Below are experts of layer 8 (counted from 0) of a mixture-of-experts language model. Rows are named router (the router's row for the expert), gate (a neuron's input weights, with its number), up (a neuron's input weights, with its number), down (a neuron's output weights, with its number) and show model dimensions 0-95. Each number is 500 + 25 x the weight over its row's rms, rounded and kept within 0 to 999. Numbers have three digits each.
After each expert's rows: "comes before" lists some tokens at least twice as common just after its tokens as in all text; "gets" lists some tokens that make up at least twice as much of what it gets as of all text. This comes from a sample of Wikipedia text that the model never trained on. Tokens count by the router's weight.

# expert 20
router:436464497486473509505460493491508501463495440500497522484509541501501512553511502499480474498499485501503530496492503509510511540487522532480501489576462502511534510485463511444502526499500527495494494539518486497479443492535537469513496482518495488549515502474538516484490492491480558519
gate1:446488508481448528496449505525528514544451518484494511492501469521505460484577507508484505509474491495512467556496479535534491475521507529523514507516535501474516499530506529476516474501467470486530544531503543487517552538492486500508520510510522497498506494495516509455507505485491523492
up1:460502510492471457532483500529532542487467522508465519495543554534524460488532500450494509531514543503505513515490513484486482503511527503506509463499496514481501487519490529493502499503467499515505542526523570489461488498508524527483525479513514516479527581514540521501487465502492507476
down1:490514496519507491522524480532493493481502480522506511481459550502519515540481519509447487499468490508495538458494478478448514545538537501475518524505485490521504473500491473509532516496504524435528488500488469486454453476540484548485476512511512528546514509492524477512467503479531491455
comes before: " the", " a", " his", " this", " 195", " which"
gets: " in", " In", "In", " from", " into", " through"

# expert 75
router:469464465531490496547470534500533491468484468504512516506531519423493531545508496466498521471515495548539475510493484489523462496518510511489525495536515517544519505496479500455514523524448499521492483499532480509495438525520536480498483539521476512523489501477519487487495477506524510485
gate0:444491500488508513505481521535493473455484483518487452491531520522482546529524497491530559495504475469522498495500478487541444493497531523474542535514468472488494544486521515500466522473508487514480466490493510521453526494466523490524515479480492468471530546520507510510501482451490519503
up0:508472491500473501511475484481474555500518518446525520516512498458480518466457496511490477505497546468483492539506513475524525471458501501523529504492569567518524505494487444488536505506484467511519508511509469472501485497489507495500480528493509499480513463542510538497484513565484512502
down0:467485510527481485526468510491531465529507493524527528472460469550503515497500548507502494472453547569525504497465517516487477491520496521449541485520488508496521512474517507476474513463465468513506491509470466519458522520527497497525537458508506503500492493507487467452496527485515473488
comes before: " |", "-", "|", " -", "1", "3."
gets: " ", "\n", "-", " -", " /", " —"

# expert 22
router:483515456537508487534486506481473498449492464515529529494519495501511508526500487475504520484538503498519480500533487455540496509482506515517570524542525506514484539479511480453488520541487536527472495482500502490504455479540551484555455476484491492493496484530525457511517488497518510521
gate1:528492474495523514565457508506459470461485492455477535486448450468524512503519488472504511475480505475461494493477523471522509513494518537487517498522529464457497522530482517480513454468491513512515538506536504498500488477502509537504480513527506459513535544492518480490480478517487494548
up1:510503507478490508544491502470497479489445493483464502464502429512521504494506520455465526509473477478529481482467503491544536494506510506485538526508508490479482484550501504473535510522485474497518516523543494519512521502508499514510484538514539428494509550491531496523520523519497516560
down1:534487518498516443486502534511527521510506512510454516477470498491569510495469496480484532522463479476506443488508457503466449513517519489488494526483496545492484461510522513501553498488506535500490483494507498505513511455468518494472501508516506566508476501535521481510495492510542480448
comes before: " of", " and", " in", "\"", " are", " were"
gets: "s", "ers", "es", "er", "ing", "as"

# expert 116
router:459471478526463482535470527501524479461468474503517514499539518440495521543507507463493505480525502539542507512499499486532472496535550546485533502535499498538514519482467525485526519517434456499511490501528490507476462527523521484501473534515477488532506490482514501514514487520506519488
gate2:460479470521450489563474456482506496457512467452505535502517491505507479506486490468512530479506504487491490494525475507535480469463503517479494513553477501484498501489505469494478538525496516520449526513522475518455530498528522463511459471519480496489466478525535519539478514475529513481
up2:505519544472513484482492518529516494502526531501506483504481519477524470517497485523491527480536498470521533490494517517474530525484490510486501508521468506411488558484507483495515515480482549496488473475504490477506479461517476535468477471538484503498507505539539476539503463508547547457
down2:513545530509517442470549508459504507451515485527495513481491486520515474494469527538486496490515448483542485474535512528509531536485497523450539534496475442554487453523523496497493483482511481505507514485503512512486514514494466453481507536508480490460484505494513521468490507499496517502
comes before: " |", "\n", ")", " qualification", " A", " Prom"
gets: " 0", " |", " to", " of", " —N/a", ":"

# expert 68
router:468485455512450484493504520537513497470511453522510528514508477511517500523503510481546507478509493523521507506494467514505463503517539524484560451550505493514544504483475490482551492541510475519428474506504461511510509499525537455491488486475472536515502478505500469493534488512505498507
gate0:506497466486455496520477512510456513513519485483555493522487520519468501526485513489471469417494504545472502486480476460497506539513519448486537477529544490482526517484478478475480542451509489464490524498500498508469485467497487526503523502521491485454511475505501501532481480463472495516
up0:495504485501554494541532522485485471503483486521502535463515516515514485491501518520488482477484520539475451526525458530577497508486495499485538502469515497488517475489524529543501529470535492438525489520523487493488487485497464520491532497518483487497505503459525460465464470478500475542
down0:436508480479544453469528497482508525479515484501490466552508487529475516526505526499576505460543512528513494505507504498486519502504478476502509475489524509493493533501467500512488547488484485492534505449507454506484539516502465489495517464510492507482493538507457463475497468491525462474
comes before: " by", " with", " to", " in", " by:", " and"
gets: "ed", "ing", "ated", "ic", "ical", "able"

# expert 11
router:466477456491452519522446541467507491478479491531506526532535497494495560521526495478509509507530496505534484508532460480527463467487555531469524514505497477513514522499502531454537537508456498517484525525514514514480479524524500504534510504494465501558492485467522490504516474500492497504
gate0:498488516500481531508545497525516523533530509491480524521485503492514491508526534505505475510531488467497524531518527488480520523517463476494499410468483485508514519500472466483488470533510578483463450523485509475492533473502502498543500516477517540531505510510501531483470516549486486504
up0:482471532531515506507463524476479499473514484468469484480471496494542476495458455523491550480493491502474496521484501524530472498505489478498534544533521535500498488451495516519479506516488466465540485546493481456516482527528528472465477470494482483487533536524480483499551525498495514543
down0:531509491505508529491539491487471504490503441483461522465486496515522507494503494492495505507500470496538503516522531461484501500543488449483558442485467523520515527468458479495490493533541532505489498523499518521498512526505494502551497487438551531502465530538522519500528532510495514498
comes before: "\n", " The", " He", " In", " It", " This"
gets: ".", "s.", ").", "es.", "ed.", "a."

# expert 89
router:478482472524470472536474536503515487482462464503521529502537521451485531546510506452488508492522518548539502517500477493536484503523525524492527518531526502545486525514458514481517511526453466510491484499529476511465448522513521480512490501507465509559486472484533502497516482501515522480
gate0:508490491520501521510491515461485508475514513544514546480481527470543524535491494490553468485475479536527473481534485505537523491493475470491492514490509544537514513513470491489524559543502476507487550475508472504494509476490494481506517499500455540542489534443449499530506490495491494530
up0:501504470526491499510491514462510504531440530491464530508459536495506468506543477479456541509484534552519529524491532488513460489494488532524547479508542509520488549486480503487553466492503498491478481529476490493489487512501521469491527502490497457484507496551496529497528480474466475493
down0:536484533521509466500526488466530516481468482500448506483519472489484460510492502477520487531552510472496476490451527467516477463496526475493542485488480515506514498503460466535487529527498505488491504481518453525483481460508489507530499494499472421530522478542488512502536463525506506514
comes before: "\n", " The", " ", " T", " Nominated", " *"
gets: " |", ";", "-", ".", " -", "s."

# expert 84
router:478487457503469500542473522476527507476472484510527513513542517451487542538518502457486521490507504539537489522507473508519459495505541517494523518532517506565516526493465491470535514532464503521483512509530479492495448514533527473510487537505467492531527485485537492523502493536514524493
gate0:486498531474490530522494485460500514528442489494505525493507496528491477528497488517499490509486514453499512520478494509529496467496474502485481464509501477500474524487470510548510544563517546470520514516506505495527448510475496522493539505476506563546460511461511554499504481518514553494
up0:461458495518504520501492492521485472515533539528518502513507503502435534518472504512496503421466506504526507498527514504503480538496514543548558523502491487506470501491513464464449493503524495511509489484486481506538471538527498502525494556526458529497467523493482494493497470494478472503
down0:471523536519545494496528487487473506499462515498480511483478513505480532470510487485502526508468511507517497490490470468519514509556499465515500491553486514493483478489480510475525508473497453481502468529488443545471491482501508514475477460444548526569503499460499517540504526534494504516
comes before: "\n", " The", " In", " He", " It", " This"
gets: ".", "s.", "es.", " but", "a.", "e."

# expert 65
router:507509479532510485528486514464513439489517474463515526522556514469517506527511518503507474504529466528528455507536463489506481476491508514511542491531482492512496568475486498481517529533469512523489500499518483488466458481496532447500481470487450497490483482530513486525536494492502548491
gate0:526508461552507486520511503487460518512466514501472520525514515441505491470530534526448495540499512551495483462534467466523498502497506471462519499495500509505501504492521492484472530534507513510520503552517508497534509494478484462444469481468491492507523479517560532507510547525512509495
up0:482523541490483519482513539512525510513502518517479461493491473507508494502494503492529499468526459457546550547410551517477477536501449507495495530521499536493496514509508494517510492498508521512472480529488503476487496484542505502499530522505540490505519489517484472468507450532466499465
down0:495506559519486526518467470485461499497495481536515504503486503512522527467470539490508495492474503522442516489473461559519525496453505524513564490470474537509481509489506469517539559490510502522517531520505515455527511549491518482487506496498490526466498500478531515486493484482468523487
comes before: " of", " and", " in", " were", " are", " to"
gets: "s", "ers", "es", " people", "ies", "ors"

# expert 99
router:479452458519483482542479530501524479461472452509520526508514505444474540532509501468485518473528497540552499511493485486524468479531551516492539496540512489532502504507468518473525518538456476508492484505531485495486465534521532478496498516516475490535494488484543506511493475509510518482
gate0:516525498487483527455458507490532510488526472486501505508501462484522557505508464492529495446504460500507497479490493512533519525511468493490553539501509482534540487498454486505463530519480519491480484512556473503510513493502541519451530547523477518497485524487492476530484453516507512539
up0:534478501501510474485507521481473503473507485471521495519456488476482511558507474504499462515487511494493488490486502493493483476499461510534539489525525525502503480464487522516456505443490554502486500480550503462489451498511535506514472543537469512514452471509521495525529477526568516493
down0:565506503506517502530482517506516510495508543520492458508533496509502531550464487491484539484439487492490484489551495517514485475505533491512481521477489506480493478487515485533539451507552509497500523496436530531491480505452515491526524497524506524528479534472479525497459479499471535498
comes before: " |", "==", " the", " P", "The", "″N"
gets: "\n", "|", " father", " No.", " 2005", " 2024,"

# expert 73
router:459485504531474527544473525466515527492467469473518496532484499458522527510522478500511484496554480486512479493479477510494476522470527518485511495557511507539498507463532543466508547534473510525484535510513465506503478526517510484474548521482444497516515476502506476495531483532516513536
gate0:532505503506508511473476446526492522504481428472508504512515526485524453520508513442463505488466505519482520477478501475501447483483491539486475517526494503503530493489510501501536496475538531507504521492545533535494517502514500572513496486517533516468491492515529541558505474522502510496
up0:481477499503509503497525471432502503497488575519529479485511457516471517518487473546507498507518490496527508515507524473493459502542538528489493494478489511488516507542492493451492471505502453483475490455500429473481537508492489495486501521513460504521523480469519492463521495551475520497
down0:488550513555502481518496490471463500472471494485484550545495508514521531486478502536507473511474468443511507492526480512506482487507530517506463511518477491532467515467489483493517482482518513489518499469496518453480484533518518499427465539470486528498497493509516485449555515486469488498
comes before: "|", "\n", "-", "|---|---|---|---|---|---|", "|---|---|---|", "|---|---|---|---|"
gets: "\n", " ill", " follows:"

# expert 37
router:450464481531470481526465514492512490458472470501520515507538502472476510529510529467492529501501496544544498491494491480508473502533539518491534503543513513558508501494466501479514515544458485507512471514529463489481435499537533500499475515492461487553503478489516508496491497516500540485
gate1:500466516521486533470475510546541460518509478522476488567487469497499528457472491504497531508470501504526480512493455486518510476427506491514533483543519482502531479504525490485476534505493513483480498479500485472488494497509533504502445475489482496494443491545491501492538552508482487519
up1:503492505484504508495511519483490462513492545464516543489520474518498495520534537499456457485529472443521508496568499473467511494529479539503459492516500504511495506513475514517494480501486513521509487490480479482506564506477500485462506505491454516499564439486514525533537494465491503477
down1:482434512477502477465472523517461487491513521455511513505485505535500502472522512497457533521513462497516510476476479477463495490499524492478461481489492479498516485510484507472466551537565499487496511489545486472527508528537446507503477473509463482487482502510527463498549471534507509476
comes before: " |", "ase", " been", "v", "ade", "ach"
gets: " a", " —", " in", " by", " same", " Par"

# expert 46
router:481463453531454481536487505524524490494498469481520510523546541468470530517505482473510497494525476530491502511497503485510498508550508529476512492569493497522498540507480467492515507552505519490473515480500471489463481540499556478538481502497438482494514490523539469489484478517492524492
gate0:529485484506483490489507502477442502521502521495526488530524521476494528503529526520508475474478516495496450533527457487525490518476505472510520504498516547499508550466541488488519566506518533544542501504487549473477479502486541492488500491458495457507514528466536464513478502494534532513
up0:506514551473486494528491512498553526474531519534470490520466466483511472477455464511463504539492503527499533504484500497528512509515511532525498506505519482555470507482493508502470459471495511482594513510490535484485500510493512488531535489522491565517510500514537528503476519495479505506
down0:494482490511504532553489519454556483486487543515477504501477471495499481454468501532508518496543491512466548482516483453533513533473463481480486486468514449482507489516494518481509523508488494473463514514488498512519562531494479511495536457522509542498512480473492471472503532507487468525
comes before: " in", " on", " of", " the", " to", " a"
gets: " is", "ing", " located", " based", "L", " on"

# expert 118
router:453438481518525515517490534490489509510500474524499521499501491489510541516551441485519548512515486504504498517471448492534490478476515502496516489542490523499497532513508515470498510504464490504463524541461493506474486485513507435519500500475467473542522448473524506457493524506492516470
gate0:465491509463504532527493550459513497507486520527509515509485459508498446524527499511537483484534484487482538490505465498490495476503508511499480514568456457532563509498510532498459519490509505510475550496472507486532510491492503502435495497489446472484518468481514498489472507510498484471
up0:540548508493462474461543473503506471476492536509483495530540495481463486512480507508490451508486524511487456461513561512525534538496467519495520501492478480502490453497548512490474506502516488522528520459523494473535492508515489509509494471491547456480524499519464471532511533505531490495
down0:500476521491483490523468509471561505513501519525493470476532517465544492466445530513512554490533505472502494485490499520512487450493516507529456566537474525525494529488523515507512500484474520512521516504528546479511493479465469532465539485521503532491478493480531521511498528537496504488
comes before: "-", " •", " Born:", " Country:", " Coordinates:", " Website:"
gets: "\n", "-", "\n ", " •", "\n   ", " well"